Below are experts of layer 5 (counted from 0) of a mixture-of-experts language model. Rows are named router (the router's row for the expert), up (a neuron's input weights, with its number) and show model dimensions 0-127. Each number is 128 + 24 x the weight over its row's rms, rounded and kept within 0 to 255. Numbers have three digits each.
After each expert's rows: a language model's description of what the expert responds to. This comes from a sample of Wikipedia text that the model never trained on.

# expert 23
router:100138108110136109117118104102107147111149149153100082138158142159112115143143019118111156146147150172147113152110147155093149101147138095105143151146110147106150158139151109117116133143099110103148134098098116101148149152107146099158164154109111142099130104107162146145108153121110120174106159117152134111111154152159143171106114139113116155141109154114117137105146116116090146105112
up0:139151126154146135145129078159095132168117085167117125131106112102126098132167127084117110114129152098115079134130158107131110132130130108117090125143117116079153126155170173116163129152128125122128127114137094119132125076121155114125149132150116131096124114164177116138116147131148140161165119167135123133142142112108136155115152157121115113152146120110081161089094087159057131129082
up1:124164110116108142116160158140176149162101117097152124120143107091147130112132166139172151098150108159146130146126130133109158081188146127164125135158140109128184133120111163091132102153101095123122090105128128129123130133124159098143114161094093154139163132144135140061098100110106131151154103115140133091130142136130113166102112115150161128151146140106098160155160100150103126102112
up2:087100157159143155061137083096119146161150128158102125131124109142108152099154077140138120116131142114093117144136146127095132115158108086112105119122169145100150161111156154120141135138117153162158155097106125134149147148182136132127124092150177179114143136108137146175150123096115113164123101139151115142169115092128118151082160105108138105157151138119142144099140128118131141120102
up3:141137068132150158109140058136134146062117127125090080098177171120116141141152122158118090130112129097112102104136121110107096127139140126140126161150144109139141137116130154155146113111127126143156101161120122143130128144115129147113150176110143109138149120155135094124144174115112145105146168102126194155139131151147155135122089141139113104175131126144127146107093087104108087121109
up4:139139068078142143125144195104098147083163144093132112110090147161096121105138119131104142138112182121145109124134131124130120088140118138137108125166129157145140134129102104116123139127161089118131118140101157097160135121123146108070113149127148118114169138146132138112143146159129160186103157125124091103142077114121136075142133165117107155153138112143145120169116149110105165113129
up5:117138108157134115139115140121133133129074158100139127158117142154119139160118085126110187155108105136136115126113155161120137138109105123124152089105131160136127140121165115129082132143092111122161141103130127134143200130085116090095179106117139074129131134115120163115137076092125159101134160095120138137096142142139148160125140119130151134162136098099164153134131132138072128073151
up6:101161109121152134146111146107093157129113114133142107128138116147146117137057135131113130099160132151140126087123175147071117096151132101123136120169131122119156115138126107134155118125089160101154117143099090122137053144166120113151109106117155104128140133150129119152144152124111145128110172074134151097080159086113153137150103113152084124154115127156147143127132151132081134147164
It responds to: Noun suffixes and whole nouns in running prose, like -ation, -ment, -ols in symbols, government, career, structure, often before of.

# expert 41
router:117150099110135112112105102103109141099135148157116057150129139142103113153144170127113161152134138143155112142107155134069145113153140106108142149142106139106153069156153120114096126157102110121140141104111102119149170150110153108149142140105109144111138117128120143145106146110108024165108158123154151108100156145150156147117118146127124143146112151108106135113129107117180148106113
up0:114169116112120131163113140142138131121087105125118118148155119154108092159107154135147141127116087174092156117113139146108173120132120127113147161127097161104148140084107100085111127125130080109123102184153126127118164144101159121097105164122112114158100103130152164155165113146116097169085142128095119162089143133132149125104105128123160123133154138113142174132156129126151101070119
up1:138121149164148081153184089134137121101094158140117122112129142102108140129105163128105138128156141099162101145103133107152144102104083126147136146100125156089137145183102094109140122153105100103112131137127117126147110141091198129154154138093123144164138107112129138122150099132129132108178094153118145079113110136169099135127106140132123129130127150155124110118163147110204140146115
up2:146164148081112156109109136083085182145124151122104134147138152156154095158148130143144174139117117140128161123076169144153100085138071133138166125102118152135098124150128127148080103109159124164147150117114111119105156140133139097119119131125144157124178138147143126142099121161190085133102122111150120161135150144128107141137121139125123082121110098118086151101120154107116122118127
up3:095151155098104117159083115113120138091157114094107112119142123135111086093174112108150140134173103124059132126105145139140148128127160079124100149160140144116108120081157132060141125114100103089158145108122139121158134129154122101148134106160174143164154131116114123112118118134151142141138172133106136127153120101161157150119144158154133166134119166139115134154125146105143092092116
up4:141154150159152118122099118086158140130126148102088156116137108089124102164149087109136131132109185163116134122099131122136124108155162130138094158135105104118113114105148123110107118152105118100171129168108164171143088134070135132140146116093145115105151102094122094165125110127133138126162133092124085136142143115105115195104160156124103133117095098159124134154144122134086138103145
up5:140128167131107164118079081120153122104101115158122105157138134133177141122141134132104132156133118112133073127118113153115103110172122158210124097120121124108118127134113113098117137141106137116137038140145156082127126167096144132137143091129146132113176104118138087137133160168121127133122108121147102121124151124137142083142156157094093167158142158126131144128131135106125117144137
up6:125122166098098093148101147126130123118158130155141127134135121154136106134132126121134149135143206153126133150114169122079135111152183151148124150099092093097121174148164101117105122110083147100128107098137071140136104104095121127099102081163131135147133129130136145152118088147132153100158142091107152119138181155122113153120147107118146092111142107164106111084146129115128138149133
It responds to: Number tokens inside codes and models like U21, I6, CD18, and accented or non-Latin characters in foreign names, such as ș, ç.

# expert 44
router:112151113110144111107111116109108145102138144143119055149149131086119108146148168114122141145129139142147115145114150150109131104153141110106134145150112142113152208161147100110115134148112117109150128117112123107146174147119151113143140144112113148100132112185144132140107132111123029202116151109138141116111147143149148141115106145117115136145111152119116139122145115118058139106109
up0:063154092142154115124139134129135196148090125117102142120117137152132138160119097115129127130142180146110098152116095158123144103127120171121139108171151135172119155175084107145164138114136128133166109132107071134121141154129132104163119130186161150127129112141154120149103123144137114095148126155125147129111137143130126150089156118148115131111069108102084090126162112131151107124126
up1:097114140114081161096092125140098130129137142141087134104104155123112148103155110131173128149159127121120160139091108132144092149134128143116110133135130144178141128073089119128087136103119117125143133112130113119116097131122147084155106168131104160131159191151138143121123163156103141164114159073149097112160183105120136132139088135144089137165126151145123115173139091144111124123145
up2:090146103084109103110106184148123109148137155124114123111137083079151116156129150130101120146125133161137119139118154104088107139129127114122151135153157127069166124129140145162131132146132107148166086117140144174113160138150122110133137146149098134093141149132079129125112187156189134153122125137106128134130134102138121152077142176109151135152133119078135120120141086145132120122077
up3:098143115139169183134128125106136126156166124141169096161128163137142134135130125110139132134133164144171103147103141071166090122122103090133116110130102105112130133104122110124091087117137142121116108111074113152130155116087144127094128139123151133083133088110134116124120116173100158138121113127178167066119168123142156136122112123094105123109153103109115162149159177126148122132100
up4:097179123096142130177116144149130114125136077144122133158111108132142102174156147149104156129121094135096127144146155145146127167152119087119144097098103090133133120129197120114128189102131089094127128151115150136126140135123113104116112179101135119117092145096150134120106102097173155125111143095184121110150142154105125104121159108132117095128128122073129140155157100127130123122116
up5:128097127153177092165124114112138174146126191128092105102129131135168075153153128156132133123167087171114181137146111131147112107135117132108135146126126109117167098128132112115154136149157140092145120140137135085134104139095153157143136137113092168130091147145120113120120137095110129161116171134138139068110123144100112121095098103133101100115108153137157158091128091114142119148154
up6:103135130108108144134112134125122088114112116126079126173139144143071110138132126121092143109128118131121082130117147120169140127097132102116199153134098106115156172103119156116139138168101134114161165144105091092124113115152162099128101118147152121119100156127147113130113130153121081136124135128115099173094125165083145113113147150149108173169137139147134125109163139127191116114166
It responds to: Mid- or end-of-word syllables in foreign names and table entries, like kan, ah, ia, plus numbers in table cells.

# expert 12
router:123134117111142110110113122112114139119142138144107032150145141028122119140139049125123133138134146137132109141120139136100139121135140116118133133142114142116143140151134111118121136137115114118140132116119111118143216138122140121148133141122120143109133117062143137141114141118115034113119129117137139118120137135137140143117110141125116133144121140119122140109136122126031137115106
up0:131144119135140126122102163111163108084098137170133147144092106135159120128129090172152139157158170114102109145102093122156143133150100103144105141133174145159101147115142104135125157136093104167112122112092139107154094102133150130181139160134095111113100128103147082117145114093085111105095173099102138107130161186123147118116123152149145117106144152119137127099124096132116168110125
up1:178152113116132081165148128085096137113150151137081117124131140106116151148099139118097163141150165111098151152123089135124151066117107193137097165169119129100132115139100135130127110094112173117098150074106162111135137123125126118124157104137139120130115137164124156122139137142085117128138138138104167087080158148121160127138105115142097139121147120105097128127132175091141120123126
up2:130190105127158111101112099112161108128161147125145138131087137112116176149115094140138178138150128139183113083165134148174146146096126168153149171118086144141129162134160098126107114132102138101124104156086155117098133129112100107120128175120112155135104117125107095109163131114109146155110102128111119134116122150151134129165126131156107110151115127091120153099130110136099119125061
up3:151125117109146123121127099145125117181170128126119146150103122118172079119135116140100146111116132118104107108129084143121109150114119098091103143135133161141089147127075124157148114131118130172126154126125092120122131166128112091133171195176150218118114130131126092133159111096115118105131070126159139104126157154139137162110139124144107127151110143104104154124146118118145154108129
up4:131140127141106141119158144110121162117126139143116092103103135098112111155147130116103137148145173123112140177186116119144157131087098115109122106167146133126143150155078129122100157100109118133172101101151108141128052123128109148142141157150126120137167106136119135158151108100080083148071145122144128158127142124154144172139130133080104164118120167124137118106101141091165141132128
up5:118135143168133109128113105115113111136139127142150152113118115202149152140129150069140119127123131141113136117175101146101171123158146088116113133119126105128113149149118128107147125108110156119140143142139137107165111122123112124123137149103125127059122162111120127105122196127099074179108179114127178098125126138162161127108149144156123134113088122161138150117115140087144119066107
up6:180125143144126130147152120146144138146089147174158112135097111157135126147142106131139095144175169118108110167075116122156091123168122093132111140139109126177153115084099110156110101130111122117163143096169115125150108106097135119135152185099093117119095118123176141145144099130126140125113143130138084112096159137095138091168104173128166124111141128132133154109125102146141134101134
It responds to: Inner word pieces of foreign, especially Slavic or Baltic, names and words, such as Ljubl-j-ana, Yuz-hn-o, Vel-ič-ka, plus pieces like -gen-, -ass-.

# expert 53
router:106148120119151108126117108109108145104154161165112133140144155176102098148151073103095158158139148162137107152116149145145140104153162107109152136147117156114153099147139104098108133141102098116143149108106121098150107150102157101142149151105087151096129099074149134161103149125115186168097134104139143107132148153162159154106107147125108148140110163110104164111137094125173140119114
up0:147086098143129101108101164103110122141101127124110111183097150112134136145168094126165154151201136134129097116121147113126139137179139119122073157148158141153113133116125116156149171146139145087140135119165128091135124161094109105179100146109160138102139121109099169080131113124107136087161071132143097144115120134146100119132113117122146138152126112135108129141117115144126137081126
up1:117104117157110108146110087140153145188109159082090137173126120166117096110116148136140136110131132160135173083179162117134125124166117116077143128133135152133128148112135114088135101116092093127147119111135148099136133081125139141115143128129128133151160130093151148131123101141102127131101144119118096133093167156092103125084182134120136119100135159123100145118161119103170174097147
up2:122119109132126147071151157118175168129126128162103130137168131090111189136094086137125123130125044147141116164164127104103102105124128137151146116137121121152120136119122093109163138140081134170106117129072101149123160123110146076145174147115091127142141109141146156132117152137117120120129112151158159095159168137156123123094127121116112128134127131099106156137157127121157131102126
up3:133158081128144109142139098124103175127097104143149103163132155114100141069141121140108146113138107112117150135127152129119147065147138147122129171157103102095172157140120097152147157157157121095108127108140125134116108106104076108129116087111174115114146158177150114147093178109142119150137110127141126146142117126122085133124109135053139102118114143119118163110129137114106147134161
up4:112097125150111205138105099124144149132134117145103133131132139101119144117110105119100142123174166174140170150166152136113139111106115115140137132119132146093153143123085129052139131089120119123155139104108114098125107144088135096103096112136099123130157132150078141103121121116170145144086128096110154135128088146184156142112110100145121131147126109127096153109151142165156170133135
up5:115171117109126106103154127102142139096135146138104146105067145125132128172131080136141143123161150131133138137085158130156148118172141116092107124155139114148132149136150134123142119093189138142161119151089110132084088156148120135107105138145154165102109107163120125164073109096156100151143100092107099104155135150091135122106122111117090158142137107138165147135145113152142120116177
up6:121088139088152129129113109134140113099120140153134094115169139143093137123091153102132176113128190133132102167127130094181056133114144113143095146131124109139127154118166116134142126137105125099110160148140099129116132163132108110151166124092100153136143159130106112136099172177115140120114122155129129110120123110066104132123140159079138139156137139076117167110123133118161150143115
It responds to: Nouns naming institutions, buildings or concepts, like School, House, Senate, Parliament, Case, and Win in Win % table headers.

# expert 58
router:098144112112149097106124097108108139108132162145106148140143147094114101141136180104107139148153144153131118138108151144174153107152166113111155144143106152102139081143152104109097146150113099120140153100104109108152196155117151117139151163093107155103151108087149151142104152113114141132113149108151139100098143148144148144110093139116113142150095137115094147111145098113195150108085
up0:104169113176129087108150082142080174142132179130131097152110155149113111098129103158127109103123130128137140132131111144106124132121141125152132155158132147140158136147115103107131137123140133164116125137145156126140083140138146092123079149125111171121131131144148126098163173125152096103171146117107111135099149135206074162141128139111112183114116151131117136088118119121118177135120
up1:081137146121146123125116106140114130143175123111132115133114120095141091161151114071124127118168199145099103141142131140114105125134143106100147116155127111146157168095117093162155135125130112103179157103121103125139147156087128124127138145124162145148131155108161136128085134112082129161120102153111130154194135128162116103126136144090134108115111145136139116129166121157166103128065
up2:117108140117138092114135109137122133138157115140107119178129149083128119137134116083132165135082124122117163139177173123103162097137172139118125173129094173119106109154113128118153080159107122080119112118118105129136132141174113126105123113104107166141113115152115112115051148173169167146117146115138145089124129112150120182140140148125137125145139146102113095154135132169109140136112
up3:126120096108142134162162076134108096105155162150167107158134149155140111107108108122096100145127135151139158125066142093183169140114093128121151091134110117126118089121148111084140108144150130102185181115113098091166109121114105153103154142149142154143135107139150150108131128127129129128139158100140163093111126158119108143125135153166139111133118104106166144117134122103113147075119
up4:119084114093126171124142158119145107143131131121117088108126160134123149154043123103112127130135095156135160127089147118116124135166129092155107172131133139084179144173126104158104143124142108140143111178122122093123128133101147100153099132126116175145147075154129119129089120114121094182146144133110099128121130135127129157144114132116141144125097141093123125106161156132140147079162
up5:103127174164136113145142113100112112122154146132179152116138169152082165110113138106083087161120122169137120089118117115183139087132155107147127125106103090170131168153135137143122103125137107131130150114120103112179079137132101111130095154127117144118119123136118075114156116136112125113098163110139123102151094089132171147111138128154100116133162173112103117116131098135157126162118
up6:094119098090110151146103097133140130121189128133122155143166131124141120157118169080141142082133143129095170146122131105129091131154128139132070150114114171097162109121160109129145162170127067111133136143118123102094149101159122161092149117102181099119174094157134113146118148131158123138124162119127146084134097130135149116119144132136146123133104142089127123129161107107135102151105
It responds to: Colons after infobox labels like Alma mater, list hyphens, belief after the or his, and nouns in biographies about universities and careers.